config.toml
n_layer = 12
router_bias = true
beta2 = 0.99
grad_clip = 1.0
train_tokens = 463000000
steps = 3533
Below are experts of layer 4 (counted from 0) of a mixture-of-experts language model. Rows are named router (the router's row for the expert), gate (a neuron's input weights, with its number), up (a neuron's input weights, with its number), down (a neuron's output weights, with its number) and show model dimensions 0-159. Each number is 128 + 32 x the weight over its row's rms, rounded and kept within 0 to 255. Numbers have three digits each.
Before each expert's rows: "gets" lists some tokens that make up at least twice as much of what it gets as of all text; "mostly gets" lists some tokens that are sent to it at least half of the time. This comes from a sample of Wikipedia text that the model never trained on. Tokens count by the router's weight.

# expert 25
gets: "s", "ation", "ing", "ers", "ations", "es"
mostly gets: " Total", " JPL", " Team", "See", " Country", "areer"
router:159081142135133085112143047130183165119150094105126189189095145165114087094181082083140127157102136157136128074141140118104058204124119110119132116142131174134076108077165150107063120120123115122117104127144155115154154134195127117093104169138191101090109129190190146177186149079130099123149169168072190110138128111075147163134133094108110109159166119093082160167136104096121105111121192120141084099164113097132108078133140156107181094179168093143091145137144152109104117144121132
gate11:120138100076170125144145106186175136166118103120176143081109130116094117130152105114149150107097154032172130100145090119141114116116169136152102176099104135101076135092121155121097151172115109187100118072149164127169154084174171134137091122161143118107087114133174142150165117134178143112135171186127108086123102171124038063096163112133083071127104069106120169110125071165178178157099128116080090108148050129176108176099132099150117061112130134133084134104120115088129121097158093
up11:089167148137118044155144107126135155094157074115144139144135140110068087139170089102123165149174106150069131128128133155153132188089154135154136132140085100152127087144094156218087127151132156107124170163081076128083078052087122074126165081165076114131123160092137119134178125116097158098159165143145131101198098124126140110111111108198143168096158106172156109132070121124144085093114114122121089066152061149138165122174186104136084134169121143108151128129190109130147169131161108
down11:147129088096119136180109129130124152067100125119168119191181125112154089111119170179129182109128113056154141102109105109122181148088108116184118123106117190164163093111102109079188139179052181130128111146178091164130101110105167115153161133186080114107089092143124132097171105090120143152167170076140126164168137126145132067105127103113109116203121090094144147063143163137127129119098104187119197134142090143131171118121091077140143090110172077143148096159105143180109105081132160

# expert 27
gets: "er", "or", "1", "ation", "y", "ary"
mostly gets: " King", " member", "riend", " World", " son", " Conserv"
router:096166113069127118112142138089117164140157148092113186121112162116121131119117174107054101104098051139103237098166175108123148165164119180159156113112065153199138136112142164104153157118066179175134137146126136116152117085143121127104176133161202114110120131126124171117158140160106126147144126151099134164127126103095122117159129123101111162132131160104170082113069137182138143108099129085101125102108067150081084060179111108167135176111075175160094100163082173142130097077133149
gate1:106134164108108109146139138169135162139159120098069112108143136165115062139131155120145147108056135137083138124139101174126142086066114145126122093111178092150162125152170128179123123144143103115126145088111151117110163083096165176106150148166171146209166141153133122145113115115095154095143170174123163090066186179130117173171032175144085099211139112135101137133150158100176116193178120107161146105147099173122168093141081154124090163120104151084152127059169143095147117134174087
up1:154169111178144086126079135133093079112171068120162103125151095119113201140103053164175156125171173082142119082127123083123157088182165075131140136121102157086141101103042123134100135098053134113134167130126112157071134112141110103115107124164100134147101148117155111130134095168132042122148200091112130112130162063146099124146153135175133115170103131132144173057134068143097174117075122155128125103111178141117093112124108157144145090133164081111168113103139149152112069098072154
down1:129149090119139164136166134135160167165105071073139128121061101080163122139121136142144105111198163130030124136119164095157151144113094117124117150161089184143119115126144110096153165132135138141135122141134137115124108125086123109196160106126142120110099120146120096128117197145157184133119227135139119209183121102094132124072158154133124183086068097101141105111106119134137150110112121112202189135111225147142111109099094127161115094107105123122126091076094134220167126155081095

# expert 29
gets: "s", "ers", "es", "%", "ies", "ation"
mostly gets: " years", "ities", " government", " women", "%", "ants"
router:114156165198111097095093092146162088161123124064148095100176127098161112110108144190135150140114058118095120086116123109122094096101080074100143114143103150139171155102148171090106171135062159055126113142086176145142110120114136130155142097169110121063094070197180181132177156074166138160139140116106121172127155143117121175157109154086128156087151150112206184127092079141129075147125140147128137075131160148145097092135100160125084108120141140139161159141072159193148120154127104
gate11:073107100138133131114111139076123101121064090109067153071126151117085127014109144112112136149170119088127130082142132152172108150098105113113093118140148120136207113173072156127121186094100184119150105166105141160187123144100110131193069090150125128164148129100188099130127137049134176112148160136149150105121149172122140153147112181143122143145134117119161079154128107145128106147115115148114198110143136114169142211132132139065104124139204134126176092100136088154097138170076093
up11:112134126102154114140122157067171146137100170059071097167091130138141144135139049088159132085133163103151113148101130129154095135174138110132191138117129108088081090124205161059205121136157109132103134117112080140134163176048150167101132165139079106157166110115121092140139064133140102137148127125104149129138115201146130129131189098183117114067122157131179079166129150173146184164164141119112075137127132116132092133122107134161113089088186154075108106121135139130110217157128139
down11:098157162122076146078121148143108115097167149178128178122071137117125123189157149142153158173092135173075139050077114110107147084159166219172067084099122141210104142170107087180069139169156146163130133102120084125192125134093124115147122103148129127168109091115120152137041115151134152158116147133151161161144110082094157088126144103127127136188113148068148120130169182177096121117178110082175115122101087091133105081155127138101097078130127104105136141103131119156139119149135092

# expert 20
gets: " c", " C", "r", "C", "c", " m"
mostly gets: " c", " C", " Car", " dis", " Par", " en"
router:094152105162231193103152206165161146080143128113123133127187136127079131130110126158133129106158094126094149150130125072113134143179122080143140173101106154156148097173140122128070097122178130149142124188181160139138099179153106093146139121100084075135130089122077126144147078130105048182119118111115124174110138131121067085137138067203090086186098141131111121100184179128096167097114117142121115137095128202152142107107119063151119123090127146100138087104131141124101146084097123
gate2:091165077114130150151125177114155100107121128136135068150206145113075122139148176117123133192117150187120171087134164073155098177099161163105086097106123065134150139151167219121154085177183092103151148169185095133152143136103160100135160127141097094144117095127066132126107157082095095113114154072155083078157057139169133117156117121089120089133149090096166102154162135126116182110082090127111044160160159094123136128153165125161111143144122138162105090114119095153123170134139088
up2:102137083170161151144135208163144099121083076145123098140151118134111107112117147079093153130144116102088110058126107083140130201086174107178135161174118211132118025091154112148128101126133175138120115150116120165158135156146148112091181115143105104150130127143151133117079111102141131080161088082154112109102070085175164153105174104122155158190142081083127131153132108145101199109151151127099129121133150162133203134180148142123120150134152162147084109134205072130137161112091179
down2:181145180128083122093121135117112165133166162171127156153164183126153129129162161137144098144141088129082138097164131137134134192159130092125132113083076130112121169095161153174140126104082096163114149089189120136089097121135169137176137160118063115121156147070099074186148111092132056032129141124137129112127137132088146158106117080162161149105080148075116131132141177134139162121142161160104142117060184121084148104054094078106147133100078146125160180117046101116099157119143174